From a checkpoint of a small mixture-of-experts model trained on Wikipedia: 8 layers, 16 experts in each of 8 layers.
Below are experts of layer 5 (counted from 0) of a mixture-of-experts language model. Rows are named router (the router's row for the expert), down (a neuron's output weights, with its number) and show model dimensions 320-383. Each number is 500 + 40 x the weight over its row's rms, rounded and kept within 0 to 999. Numbers have three digits each.
Before each expert's rows: "comes before" lists some tokens at least twice as common just after its tokens as in all text. This comes from a sample of Wikipedia text that the model never trained on. Tokens count by the router's weight.

# expert 2
comes before: " |", ",", "\n", " (", ")", "."
router:567471476502504452504514536394509460426544561457557550496482448545503550460554469490517532515506469502518538482567499477546501499518546545539480462531547435538509470483473534467504469486576491
down2:562481540544506597456421485488419450582515474463551484539491498512498448548503514481494561583468445529491478451513487481526525558548544500512523464416468502593592563509499483417526459550509458
down3:485459504464477535532543461531484492510497513479482445530520443475547551517480473519501489493498507431578483533503491523586543518555475519498519459427471480585457497520508419476439531503531513
down4:506569517502530464552547515529526446468421475529413459564517510507460481460520403549502572398480533464519484463532500477472484516495543427445519524480442498465562461536481499476480542443451472
down5:514481498480442499467519481479469488489574484507533467493570496443448478510478494502425548510539478531515459473507513480461500467485515501534478513407533516510491508447493493582464492481503440
down6:543547544511560459405482534464511527519500541479525544511473448421445529439518461495532421470431457417494503516539506524506443496502479489527493470438514537538548507498501510505420554438518479
down7:428471532500477466507468557564541557543524517471480582532380511527514476469561527483468509463554532454631503510507492535479548525517492500478456529534538506469443543455562485500553521492471487
down8:445445518534512553563497498529485505462485493570500458527480491519490543493519438434501478504553457510554540501443486486517556479421539467448484467465565490480515425567523467519573465454488491
down9:522503461516388518462465485486543521560567475470486497545536521492460498462465448424492467429507507581490554429525431565446505521466459523452540492579526472606468510513377497520523494498485562
down10:459514550503530494500514490460418529531456473505464543527502522491459467467471466580507558502422535530470497480519566486496506546526466506521493455545478443514484528440548480549452505478419507
down11:504488549528514526468454464496534528539465507521542489535500529510480503473542484450512492505500545573481408506420418566501537518524549512522427537514471444563472535479455460478530523471515498
down12:519527603467514555548478517555530526572523443527469456498414460514482495417551508409518469484532490492498471549526532505465507427465481470479546471476428455553525520486461467492468500477517499
down13:472468446455514464448425595472494478477558491535503460528497454449502454474479578526547481499485500478543521453514505505471560479507510485483497479491489516549458458559583517468466487515562552
down14:481470453505487525522540538465416544557457534476617513540525503482508521449598535585515507449494576480453539401454559447494521509461551558527516468513474529564485508494486549545405526522459535
down15:514554582486487498495391499517549495512534600498441494505489455462493553485497463497487489519467498575566504455552499476455575601469542448498465465517487494469464503510575510598443496598482495
down16:546525506575485433541495457495521494515416441502572458605446459508520480522570542490479522523445476444509481506547478507491512476422514526523588530565488483495541437542489536495513486512524510
down17:546448532561498479544511491525512517506518538474468489449552411522494436485443502542543500509492502495490502385540531506480441534547462430453499462509551525463497483521492507541498510504497480
down18:503495500426517482555535450564570489461582401489496484472485509539509496517508442441508518537560502511541535473452488603522398511473491474515493522493430491437455506530430541505499427504500475
down19:481524416514495555477534556450486527462550544468448635560505466511500471486522480475556448410493488461464516516473457482538443545534499559572517410544515441496562455473434515518526452527463468
down20:498515438530568517507516529507569504489570459474465477516510529563533500540579416503502478513500419633469494468504509457546446444449496496474398491588475461534493514550500520532559506469509468
down21:528544494508493501510491483539539512559444507506480511521504442477437481442530502458528526474487461521428594476475515538503526445496483450521467529510479508531519547476505420503456523573553526
down22:480465519576479530453508503452507488475490430515537539486539479454505512473528518409450421456502507484488503581546527505520605527497499542516498534501458528501446527535481505488528534493520496
down23:569486554519502507527471511519487510449508520513475541496513452496520606491479460530512526543471437531515471450469479505474513440522491597562521445481455443503479483459520475476512529538489471
down24:518501537473448536477461555498499494511443484513479514486496500480475548488539470456512429542451567501484540506557497595448469457526548585498487497481511451516452494511539565537482469460515553
down25:379524511506505490495473528499487499528506498530508448493548449498515526486527495492424511428493429496504468425471514436389469531608448448521522448500520483492514530531485552476458495520548457
down26:452505482463480524568427494458536485457532448499573423467534513472479505521595479494564539490488503388564510519514489576516576462554513492468531569429470429551506456500531431497493458527522492
down27:493503473520441459518510452462523447570430537519489590464483476496448465475575489493492573477544457487519552584484454549525454473562562482472452427551501470467513474533498478511523455509502477
down28:488510510408543490503447480636539528431499528503546504563511453434511560517499515528460436475518408539463482450512495424496445399493499514535478484533496470571462490487503505416529413467506569
down29:523563548502556504506482543500516485473480502492514546498440490518421456438563509528471524463502444487492454521516521478460506502550592527511559511541492524442517556486529552494499478536533558
down30:571529536485568456473502501492433587484484473487498512514464509452528535471463509571481462468555491557500485543511517459464532469434496501568549533475552514535640443555498506520611480537526523
down31:425458577479487483517425481513488501525545450535584553526441498533549488486418535491502474504420546508536502529466500559448516557406445491546423464471553516433564547436485468545489552468494448
down32:473458553513551487586456513537542547470491524496528481504473503573452480490503515476514467479446515473511539458463446530502569476517447572510509528519458508499427548511488544562476525535404509
down33:457543523480519536498588441433543473554478547479479488511524540525476452501502497496471531503532582453483487462477506521556476521517486502482545442424469532576422497529519554504474589527486434
down34:519566475547513472511531529496520525497501438518451525532452493476530524521509497497566432455547447479506473589516562471435454543469560474509472518563536493478464459533555441518468536447443576
down35:431539502476552404487552488562540531453472479456428525577485449571543508545467527506470500529478480537539543491505522487537457483556535539502462488505502478417463560537491527488490511489463496
down36:497550552489501525448535523517538520501470482592447475427501514519466494541585542508475465474516586535506479413490539533442532514522504518496481472551505486502522556491469477497479554484526504
down37:586438530419507437485452519513510531472583522530473501435406520472483440546490451520491478545584509505520500501440547437493476450498503424544444442451513481538526380430482576476501499450480463
down38:554503489543559446542501450579542489526501527496503489503486510522462421571500437472504490517521522543460482532512493446499513502458492494546458466556524551570525579520564471472485532438526467
down39:506473510457462519540505504522445528557543502537542515411524545513456498444524533457491512382502522479530499515498482445578463443435569446531458544494482514551491452516488443482551513532468535
down40:521510563505463505545523447507546492489401540494497516533542467560559457547403512484530571514511433490512479543505468531544518451555485519546574472538565445545517512505431563543477570465501507
down41:504418477535560523530423480537486514496519495520518592557504495533554524488475544503501453496476483548513518495548420454476519487458557541506536547472538469501583450547508560504530496520480538
down42:534474548462486522523461486485529448565505561541540527513443497471509493534520478458557542473417545526491615552541599432527542540431552518527447546444536573472507563600523464525508501489489561
down43:598474426494514586459530501546506490476484461455496526572505498463512534493561517534514472480523478471495529500420513498471508561522465471496421512466517520489524437518514477430490442475435529
down44:514542459494497580426452493474525532507510435536475461477474518500505524530475529520469477493541497519467530497461453534422525509521491391561522502484503518536499549472504471512455420449447602
down45:538512468551572432449520475510587544532493492537550585517494488486479585520527519517490521453512464468449553562568421461513592490471567521534521519425443524440496555535493494511500472563484554
down46:486549534534487497478446524485471538422502570545517534478494559517497525501430455477519453495486513630451474554467488451490503499444511516522538510480489426500469508558526468537493526498483503
down47:583569522491547512434537558418474550498527463534570463444490492589464513556566461483540538501466486525547482518530568444478470522445522523499516564482514489463477387507466479464493543505475495
down48:447516521496496472562555456469519554496577456499526536567530497531502535482507541494500513492560447464506484526533494585490511417503539435484431554511468503499548458543566476485473473457551532
down49:519436430484507554516493447442497519523460443593411514504463522542427514494441503506541535453479510480562454483552523486474523470532437452499436553507501506537484475502454475521461544505545493
down50:528480461404464522504534520460476527544555528571554487552449544480501580469529493555555528561546448528564546493563539528560478517464488460600535487509535520546497434519507535528494498557469504
down51:508478532539491527455463550485550524494499519445460404503516527465540492508496503491513453521505474460488459545451502495438473526515560580570460462510510529446444434515513482577421505513443413
down52:544533533495573523524540480413528500495545491491421496484455484459539526451493551489565509497536470513495424494525566417430467500435481454525475529458467558457552506480526491537519438434536461
down53:482486425487487458480449472491402506496483461495532455484524450502561454496501510475523532491475500545498552472516519472569457429572530476421515471532515503534433481497556521519492545591474460
down54:429541468434520428562589529526510502539475506475449532458511481548541442464520502580481565507491436533467526589531426524495522524471491438496422483563505533484485445554603445487505475468468497
down55:497475492528508520521496455497501612530543584506494446460543556520513534511407468423494417499501501515503428498484546512512457410521504477508437535461440461511567484543535486439466524465473474
down56:583454517551484447432470477506495513494505447460485508450546522534569474589533532568534539470452516463487488509488542495495496544531462491515462494463408515519451531476484511467505446499446462
down57:524489439474556536484579528453539463448493444521532518501444516462470462478492537506520414565457465561502547516477481499517516510522510480552457468407541525471502467515506514569521461437447507
down58:530573560544496492507465551517441497510526556566479540448499565511540558464466478501509511488457536469568500481493522410553536517537466468523492508488501402508427516595525424575464501540511467
down59:525553458557494445413538488494494498502471499566480483520483530474560603482590511564521538489441496501493496445551477469496502505458565523473528445488513575517514475461553508514477550489468437
down60:531441519498443480465443519527458565473504499527529449510508451502494597539504538484518461461461397569539468514558499495496549535552543478574469492536556495511516494465473469528524528459441485
down61:489544493533492490498499434491517536450537489479477499543519490552523499514483517520453511483464581459454474588557552490496536508456451449453452566486496572401483549481459536473518497523553534
down62:441447551534537441451443509458496492441494408591561466493498507485483619525484456504571457491434518536509426504545518475476448484479561451534464444508525477552561502478482381494543515517504487
down63:522433572508588552533466494504426471516598461560447499508522512567475480466566456552513562570520561511526535491454511524585516436434520482586458514452477540505541574545517463589464497489476442
down64:466542520503515505457453523462464554522554454513553435530486552508514498505480489454502527477538469552508531494515491535523504509505451443513552453528530457503540485528570567519498457507409502
down65:543455506547491496448474535498506505503522487552488556430517474462522510548459505540468497503483542511446582465460586546540409563525514529451431529470481542486530486527501555474460518542458468
down66:460497552482506542477471585535458486480416543491488520526429542487404504551488551561546405544491538444426507462510464494495499478464519488520504574452509522522492490440484560424447524510427504
down67:507410576453498523457513467546482531486504438481586537515557428510510509453508535538475481520480520447490443555490478433493452532521535522447502534495533473449554505425493486484551494593527555
down68:503527418440488504503500499439532512556526488525573524491453462462478466481516529471461498478488548519481472476499520516524499543487490531493472552501460481540512534468553495468497529542479455
down69:507489395525447458446473494483552429522442476399521513491495514514517523529494508515476538476500561527421537505487523528452475480493503457440497420473486484474557440478480512522479536432544515
down70:519534432603499465575515541506402501522467560463465463456455502423476588514461433528485468432519526458456457490572471510445418541518500453504516524525459525432510499460410472491545594490501448
down71:528547570554518528456518475514521573544451509489540485518478528475502475597418537518509513540489470490459441509566531492535577499468504446499455456486484536515481532560498606480562503540471506
down72:465492545414443495560478560487464487510510401576575551523559528520497490506491419517530571483519519490526463463459400541511510482546507489504466490483540418551519455544453489500518507511498563
down73:567500450519446505498568455511508432478475533524531572424534497477482476501526367554496472484434527572546436505433468513509473528447546487540533454550454457556452473503540466427531480449428513
down74:543486500441424499485508411499529478439493511504524497503491475404482467487512512483506522526560485473504499431467483493480467416524462477518448524489501455567487530460513463515478487495538493
down75:553547475500483515522454459543451494505564492536464499503511509557444494424419576560548474477577503537483441469546582514487510568502499518470531430514469428533489456530497492501496507439555451
down76:491441478526489500540514497499528494441424485503515458555514499519458471531488444465533508439556483552534517504430530504521535529549493466618486512489446513470471451488527437515498519521609510
down77:492505545528483597503424490442485480511493396492490449511468533463499448507450473458477520483488545490426555564510504467513489455489450518455544478498471549525502549465488453530486519505476494
down78:498467459461544572490546513495523534513445560449528518445540448488457462431513473526465574539403415495513508479446529466547495505481513503452436527484475416498456480462442497484514482509545499
down79:501400510464526514470459467510425403513529501476495534471533412506536411545469489510567483452492444424493454450512519491483497495491509510450468507583486521570457469474482439488536529492564459
down80:503564430495512565523426499541455541493397484470531461477502481532478442453474565481555479457486504448435505532405529536499516530497414446452506497532543487404449494419521597562543550506502460
down81:549454455520500526407524610496483504498533470517493443523480463494491467472529504474454576538458454418545508557523489523580565542501538444526563447444499539499465535476412447447516521456546515
down82:523432511406507480511452485548541505524472479509502415482531511494474461507531462491453549499485481498514503490450459488447584510475488507463534551397541535501491529506499464536457504510506469
down83:505424472533488556596509464517497471400538502488526432473448459510505393442521536503488508526451481511471504482438391523511518523497471458463464534459528500469493542529479467535462433460516476
down84:473482509502498485465513431530465503498487520467473524587551553552593528522507545491518450471540445491490474566528470437563499495439487495467513480541507477486450513497475515445528501461491504
down85:471485446447521511525516509460502559450510486490490499462521453471585539491530529548503478478455498525507554443432522520529479501442471476512525450484534417572488529473467512493450497415499492
down86:479529483506477520443542485501503451569502450558525536490531564461468515622559521528546505497514543537496538544508520454547485466459514514502488521481494520506436522531542513523499556480479483
down87:463494564555466415413494519514528507508560480513467509504510440457552499552425395593477518441516550534583483477438483485415488531504469446457489535517574520422486482467499488524521568520517448
down88:529460467506466443536488523527455492452477463589481492474460450516434547547552477491512473491482494469524528515422451551522467534482544598527428422519487485497499523526527477473517505513528475
down89:537453493492516488438441516538510454510522407397457491526473556469522452459511450490554525438481463406503529460507493508529428472461592519556525485529470489452478485491520477501453497483517518
down90:458470444511442543551451439513496579492500488529538533535478473485544492520536533465524521464522422549532607493520563500440464573438449469474469449597542558541523568533493441452514479452457512
down91:477463499527526469546507471482441600512482556466458528493449550550550444512507533509429540527433543538507542513522515490535386545520538480444465496507503445492529449509508550418511493506417452
down92:503482486496455488495533547406448489502462590505483467550522529513465533440541457557403496489451553475474478542488521561437488474530547500504514489490475495478546524518533455556512531474543479
down93:482513451545540562463512548498543401489500492470507481433457475483506419497573547498486530454483463455502426488535497504487555452584463447487525502457477505533583518553541496452505513482575520
down94:528432504472529526527447501515478534540563475524504485481501553520462506445462480447473543530453523534590503507514474488467453541562520480544486528554540471498436494489434502501495547503506503
down95:452502570515400481464444483487568540481504436493517475535481534579501496551454529467548502556503483554500446535507577444489527438541499471484557429507530547418543455559515491456483508512549484
down96:491493416475509499514542457503569498491550488553450394483519487575584506532564451555463485480534493478541487453583456510443491466565487538543499518436468511496423516500453556442481447492486525
down97:495477500531435465510473515558477531500486549516539521451477578536484577539491481426554460506530416540505482466519534495500482505474523498475511558524465446544506541447537546498472475501453436
down98:518495504496513495468464443493598506495458450471546506510520541473488466437519466480525497548525564471513536440461493561492439538583504446472500451496496478495443513475473502577469484473550454
down99:412517556524505451456534474519463413576507516510531497449485409526527512470525437498517497544486511552479538540544548551464477472483533476450530467581483454414510533477526507467513500499555563
down100:466469469489523493519549559512538558578530569492513501441496531463383569436449524550478513518504507459510432465489458544482500544483518515531527511485502451487498519428524573481535505448536559
down101:481531508556509566484546563493435558449458527467504448423451474487468445542514554451506547488470544500561483503473529469483435480592527473483513511483490526530476539477569408578453534451503484
down102:435423469537509478487507491448530591480537404528507543567561471420515384546613479498509454463508505538547527533498405486539494505462465503476487459517519544486505488494512531452500538514428478
down103:582570524532454461485489487431549522476558460493487529466527505499482463490500532558507576468512514498465553466485531457522557488549505525547542465545469505464489520547490521438418549473486527
down104:535459485477575488495445468528421492465529430488499605525454506589536470508465472516485539448542503513453484475495477460530560488479549517430506487516469499493483456531463480507568513512473469
down105:460503436486513456455522516435537533518530481465552533500544570567499544547529525530551431542522376533510473533513444511392520514536519510490503447429508583558520520505443458478455530533467495
down106:510531502558449491476531553467569533484492486540552530518539524550429579485529463501493554417484464441510521485482479479481511510552481426479471494459468449483426535521571455428478525478513548
down107:504498538557540547503513547475511562470466502523522561480406509471452489510489449476469512487469495493590514522534506506528506607525500567481488445504475425484459489417490532530484498515475568
down108:448508512474554510548519457481533572450439506532520489516581535447510527572496496494441484490468534438459466502569558521535458506634516503464511509513483552473484471544464503503584450548559533
down109:517547553453494469481494558522477526481512513557510501516493501471457552567457494566492550462455552536499470547512543524510507577612578474462475495497476506461471538481521453542511513535497553
down110:466526524555419554522457555539474532498538565493416518431518532512488505485464498502536515479407496467418455401478511565538432519488482402467493513544465524574487538441538488453490413477508555
down111:518499536448521472476490511436503562515484542465528556552462520546572484413427491459469511549524486449494443455435515440520527558500432481560395498517516477480556584446524541526534460431469460
down112:518471480492529446519505414451508530535519496526429553500499471537523478444513493516520499506455424582513544519483451531478500498474536444515435507493642466514464482574494510506427478467553457
down113:521534546543564532478537504553469547541443474478461476460425467500516473496508470486526558478514500485490391478482486515510489492567505505441473525541489550469508457409474569508494514389479456
down114:508444556483491475479443455572478568641525514534512426502449430396554532463543553515522498540575534511504499506435528463573442395479572491501549483377506502573560499477475509463551478457536511
down115:533524482518449505587441519478547492503566498489468468440480515502473520517521480547502470511469463490523548554483480566438490510565470538483478481487520521599477454443530506481458513478530488
down116:474559431498523514495510539489507440470584467528549521546565449500460531442492474526501533492484597591550537523441493496465515471450434375554431502459458527568527472519538527499520490497427474
down117:543565515454491507457536479473469441475508488545468546498465508498485471515558492523616468556454491487500479505488510516540449553558451467442515606532481534513516479474478538476483508507472513
down118:477621458436550527472462513448511498504507449508537464528512491473462486549501557508518465503469512487525499528449476486396470547387487472543512466504474541485505499470521537509538525551508463
down119:548507464574575535544535497494494514465379518498438546474477528578492529500537489566468435586522455425471444487465582506475452449458485510469491552482479488513483463435549480521463507536510523
down120:448547507494545555424520450473488570441477498505511466509507525510499497509504486563469508460475522599443517452417518426524464541520506583532508505560527506506545496495435435413494565473521498
down121:499536529466525449501476472538478513493530527532503480474520501513504485534537518418448499535489490452517494483488465486567484538472517508575493493423504459521414528502521492454476515511462509
down122:513542490531568516438499544525507536521548523514551470554551482457476494583515451452470418578529476504527526515547523574512510464456473493470565528489461532446458488481519553522484519516560503
down123:508461476517501462489516482540554477426469563542551458497512441482548484568615539463482592465520541496480545498496494444566548452516581459540493476518527534500451480530507480491427512483492487
down124:454458526490398510434526481466499484552517540559468494533522452515505539492489484454481460520557493468526538511510580574451432545543512518531502532571560508527521494490480446582530528461491498
down125:533515576466419413487444434513526389533485440496486575486501462567578593459527516490495450442527476573476517496529553566462483526515518465499486542437532519494537435487540503463495444455484540
down126:540514526578503446457480530538514541478484545504476427487436548516458540534579535507505531461412461511498499525512492403512435533526479543561496498483535512472453480526535538506482540470518590
down127:516479549567501508526472566507491527429542451517492414573509562514448479514503545471541521502541517508465494479510517523533471526423527515550533479485447537517438542458523534550499608561463547
down128:521490478503548507482462505516547533544491484530456505468443510450466485444529520509490479536569454547593511440507442494463548541551425480493476514470557535409487502485510556550543474493494464
down129:523521493485458517615461466446500441521541503450507462497481513475514432547528477537566392555480461498449533526433552517541538452450520497524465449515504465484427438517516528577463493526494489
down130:517501510439573516508466458452564521462501526492425477481537497564444484507504508512497542547390486560521526497476595512492592525486520505504488479467474540546447503435503504520446531463530473
down131:526492428511516449541501531523441527451513548556541465503472504502514488393526533515510481448512579497548490500511457543454431523529566496536436430411520525552579513531470481507472452570480462
down132:517529523549482472462500521509510549435510520445459549545568545473517478553636504604495549428478513382491501407492439486531523511528499457544475444477461513510530455450528500533517451478478491
down133:572486529491528509524539595499464504500543495515531474532517452498537518537449534504537478443459463585501535475401547474510470384566521532499530451525481505466472475525474468407519523533545500
down134:491454449504479530579557548505572524545444521464501465462547558482546497470538506442476433523512467438456599555517522454522457563482441486411440492489467505489523503488461554546453588503466486
down135:412470514496524465553492488474514538493466536438453500500507510568486513432565503461448473478490446531555483491441490460467440546506461551563471496510495532511457495472460474542512574582519479
down136:594439518494553416514524534569475475511494496450525471475487471542456462457488496490501522488499443471562406518513491448565524484491522528452410524480504501537491543484414481536503531485507462
down137:531472499480532445462465508535453532434445549477487532447564525468488482532508484480545478483564465557456527548431455555544478554497530540525503472510465515504547513448482495466498481500495568
down138:526520538478564481508540524509536523459561436493572477541483522494549512521479542508465534501524460464527491500491523493445534532502537490464481491522524466500527476535479537454456492443488464
down139:491507549500520492527574518512494428463445505564504582457518468495521555503460427514432510527520494529473431547529546441476507444505502476488505487452482465480492511535492416540469548484438575
down140:557526443511447524520622532506519498546422425434483488541471441441506449509565518463549517538470504446504578473560508556512457523479505444448466512477467540549545518473497488579536512523554452
down141:499492488440460507443434507535435465450538510467477489507492512492516470491431494531477448488531490509508450580424515524554498501441551555502573475541510428454495510487538523535502551493447563
down142:465542397514560470484509466504541506517569540426570473495468516562498487535522523520509516486505515468523514525507452486487417409446555503477486542504466454542523532525512548565542440484508404
down143:545500532498506549418547484545511496552512529562469590532569531532476491509470514539484493477506457554417513440485533604479539521474460536441574538516542503434620471504478479468550474519460525
down144:459480491487466475543575458531511480478461448521468502488525536516531514487506540544518578417537498529451507547518435552458524520558568475467492482496566535538520496568554494456473532443539494
down145:492433565574436507487522562489539523533513541527512455491510531519531583552456448409516495490447490488552409493513521490473518465514590500409549447512463461482519550518528505493507520437522463
down146:473494463434535510552493531526444491514523528502523515420525534494473464522582520485486531466567512538519512474542497511471587489469507570508478512543479507544487483515476538521530498464538501
down147:499526529420594430526503520473570513444402485549470580539516437558466571443467488510547446482449533516464548400491463495492481431541511494507501490571475527551506454519509419529482397420562527
down148:504471442440464469570533515528518492475506501543508447521452527474381520514457515496517492427503495457492506536534524539428484547431490563556541518522482548530523438523528498450466475467478524
down149:534463570452489557445467495502484492447524463472501451514472452436444464453501485464486451555549439560468504449457465566394518518513432518547458478534499508503465481471560509510508497510454493
down150:497523504559542526515500479520503476479483455490482579479443517537580439468468527562526460459499522473471538514518532544460555503535480517532504487575506562473538505535469541517533504473552459
down151:438574435467505528476554492517491551471493485484559549473474486454467460470601520569508541537547492424477514523497551482534544550535473499478525486538498449496486487510466507532491443504557530
down152:489528475624514484456451536480465552454519446540518464501488533515516497543475558553483542426483559408484540539493476456564508549503532455546522484481556570508460455492519510517520540536370450
down153:565504472565544474498500576513448490482534521450516495585468504467461459442530561514450474459470511455443562564514515556506516526525445465485478521491488515511489568536493475465412453544512577
down154:446440508483479533455503434491517519422601503451451514544493527532482440504503541509507496524462486478509466473484524517449529471454480417465461513495436523518503567502559514505633436462428578
down155:489530422490566511506560499527559530472463439460506519485499440510529464442524584467469512464500497503540558457551512448459464470565502527551464516466442481535472521512471446502503492519458487
down156:522529501469475512493544486471500419463531495441448535479543459435485530512432497528511558523489528547482501485458473482557400482494621476479523493460505462461452542514507545462532525538451491
down157:482555475467506453489433456470462503456485548493457539509469526458476479483536490484558560491557558514495457383480515467492560498492419511523449504505555546518483489487464519535459518473514502
down158:456571478496515517508489487448482467464456464486523493400498527452543428477521554498477465486544467501533450567523549588506423474501565501435465531557517480424543501552535468500591417523529557
down159:563501485533528559554497511497453552550494531512506506505482503494541479524510513499541440577438401482528470504542447536495461530444521556535522520517484470476536483441478493508510487541502540
down160:467509509501545516527500476483565503516504516448536490558504468523488554450564486525504502516505531514462540521579564493398546536533375489418477510504464551490454531495473516513548489578537497
down161:559582525453492433507508514441491556468435518453544427521512473512537479449501544542443460486456537589504473513538508471491450539562554480494519515508505527420526463475516437587468456544548476
down162:483561567454461487549503459548473523542528490489428451524439524573412429555392522590477509489484447464531545448457453469458483523536442533533483488477552523474568468404586496492560469550454432
down163:500423503509500490507531518530540525566452502497514525468426492509518447515506462442447448454480573490456485429472465455540491493580498520478411521532590512506481506506487465507502462517462514
down164:524502527545505408458532542515591488428540467496436494512475475495482456480534510525535517478513544467531488510483528463482473464510556516551429472481500417517488474509541499558555486450453532
down165:523504464491507521475513445518508518533515488498492457467481500506480486442428453422495588501436506499498478480447488444535493475528533461496505440521464428551517546505580490547442523555453463
down166:504497505527536536549476471561456503565539501550560475489548457486427513515510478487536479554527572504439518444469487528532485471454489472588489463425485507520586491504551463503562513580561518
down167:521438522463454558533494488463529485486568534454529451452441519523488509476441553469467520470510453471547463503565479500484446504506424511538440421532414479584512517512524470493571538490483436
down168:500459569537540532531505503538468512460479387513476570526568479512543543526564473506465498498405483466459515546410509477500542568515496543542474474524425574375481561555468516467461557533477574
down169:490491492538552496502533508440507455523460518493509435505509518486505461513517497488526453503563560514545518523537540506526511473479538530445545588492457519494472446494547508546516455552537466
down170:445499444401508488504482548512550480456522467510557474524533531597399431493483464522546504526512492544520561478442484567519479515497462472519495505501465446569468609499541511565505509477547470
down171:495510501552508601521469495503480508476516474513553541512512474482463483544518468494482487446543492457462567430502509501439473541551509444528443538541528550547581472476511457504515536554464478
down172:490508516528600521507535468419487430532564490497523568533623497478490537495544484446525403454552481537454489481469499554437536569554447502480489501501499569518457494506478445511422505490457507
down173:481561535539570491519461458462536520544522528516469462582501484515479510536420489419487471442518500503464484514446422583498472570514524500498504607506471475481467499561474485561446519534483456
down174:518471474454470526567526546483532519449518461550529477512446474540550537474495502484498469549474514468461454510487469530545568544502512553488506486477498554462470516495524530504483537501513476
down175:525544478506508462502542542498579525518513394542537500530503393497578580499497601460471552437548469539536499499535479522505533578489526479494570627525492455551469508439477510509526463465574446
down176:461541515458582467493472523529515499501493518533500537510517513552488545559444513451490516532531493454467502526504528475526520430494557508566498463534531540450606511554478498564547484478435546
down177:604488546534540417485559474477535438462486474540473548508500504511555553537504501530561441525522502486470574466580491520519464464463517473459548446544443551432517482488477517489562521491454501
down178:535515484495510529427547444545535493553511480547450511510527502492473472519388427507460461510458494460504511410501615453521507564503505478515526486475456485424445515473543545471531492553529523
down179:436536400514477557421493535515427563502511460484528563544415526529603531501610521549540492491474478481437464459558527531457606444495577493493483539496548541506542411531483473530492557524451477
down180:494548426494523491523552505510459563533448489433491534508525535556446534473458521543510524500472488556581494445535489558490545476482524497551497528442484490504534525500399451522476480504506501
down181:422480489465479541474449526528505516491478478565501480467502494517495520496415521477532473504523458565452491450480508504551537474474522529536522524462542476507440519516479496431496532492487423
down182:427490528530519531497528467526488589541545500507464440518426507498604543574505463500553489471467410514455470539484464433510478498506505541428479442536511508499560476508535530458493421557523495
down183:458611438446554520531538526473484538483523536559565470572479457506524538505574524549511551485516546491438535561492502479487449441530563543454531524536524503501449458514529523504367527457506498
down184:542460409517486465490516550467496471488508558497501512475535530432457489444565444595440441479581501519458472502516520459490494463469484544449460538443432528514416444494436464514502445556535481
down185:515506490519438501468492530485472500544572421494556461591539502490478534461555530486428533484545466542473597568490545533484447441522489472548487545552505563479514480491554484495541473461476550
down186:498535459558537496439447555494539510584448474529487472511517495586503503558515425503590473383473491532563466493527486466499510458476513476487536496455566442500594514513434526556530484522489516
down187:543495458508528551492526565515530459532485509499544489591372454474543558541505573507566506492486463480530487468459529530508422506480548500473463424550518477477499542481494510523525464512487533
down188:607520433456517573540480472571529560462521510472528499442460646425517554512544496556462532509511458484450451511483577593537465545483508536555536470492506496499465464462541531436437479569514587
down189:565469436500475531510489601549604493517485497523559522542516560543517522509513507525502530522485495452558566555591517491457483444471516447506529470425530480553539449548514521498499522471585475
down190:617488544569488487522477485455565551501464543505509494500471479511498428487544489442475503540514572502469557437486547534543539496548512549506552477384550584467475412530506509469531503533548504
down191:559433468539492439391528487523471542465487526522526544473529444576494556540513445625499467485460490516489492510446516457419449532536549541514432444511555482569514517451488565485519504524475534
down192:486482515546524488528503512510488424457636510486485533475466576451491505545537528527495500515495497413519474458480548447493459491483560495477433525480506550505487484480503503551514466449501523
down193:541531524528553438498551373513446472476449524474495438481465514528515548490469517482464478512537463520514445513565518529542505511544520433486526527511486443477497406505493436484452457466513533
down194:535460512464463479517431569512493464541456457548504451525527491392502548528461434475501472438499460458512503431512483477430547509528513526546437503497509613518501511455488595492453410477486457
down195:456435555502513551493584539458497504442538470533527412593535484464522495543507412539544542507547470527518560489459473482590487537463524560483500472520512493631518435555500486505526562491557496
down196:481434441490564497500546497501459509487526477499510419515526460502484555559535509519512409437505527504523538476486523472461486402400537466447520501476502514529588591495533512424479511475488480
down197:522544461611545482482511482491476534508483570455554516484460509555566517502525495518472518496500609489506497517487513537515516480490489456483531525481552513460410508599448507536581527520491550
down198:431532493540476491412541444508535556554473554497406600495532578439447458585448483515499553533567499507463490533541493511548504477423500565484470485554592472561473512515536502558493537494589454
down199:483526469462496513491505509533497460444583525541440484521555508517533459517525558496484465479482512479462554565470480569524444464505472449529538511499464502444560560537531508485532502503474519
down200:557456474508453520467483506548419529493521525484497513429450560509527501551451449528505499491521506504518497539542509491517507468515468503555484505468575489479540515501491460507510562565437509
down201:472497478492491528472491521505518539494531519490490521492441452574451481469455517495478459482454518482528447460413538500503512452452421465469406510511543510538551471449445535504455442481528522
down202:514509438501538491458556505526520482442463453526567452443495481498574494532529501595557520488498512491482496484434476480542419554473474552537488495420542464547509494439469444542476509509490455
down203:550526477463509513505513516501474527487483502622450511465470472517529505592514430549491473499488388543493508516481496500456514422546482399449494455470564504477544499444554509513501479471463493
down204:504475433527536573467583578498484456518538505579495530494457481512419492524459585512497566519440477490454456531513456588571436614509495559495581550491520422592513535513489442532421529484466529
down205:469529494483451512501517504541555467521571391455492443426491530512520524499545466449491505452426487488435375560487521532519457457493545471525547536489506524556526506514549495548467525507500450
down206:523447524563462506481543487497481449530457499509472543461500530443465580472448485547474491486439488507441511555547454527518549550429471488482506491486504480427425538459601500393411489460493484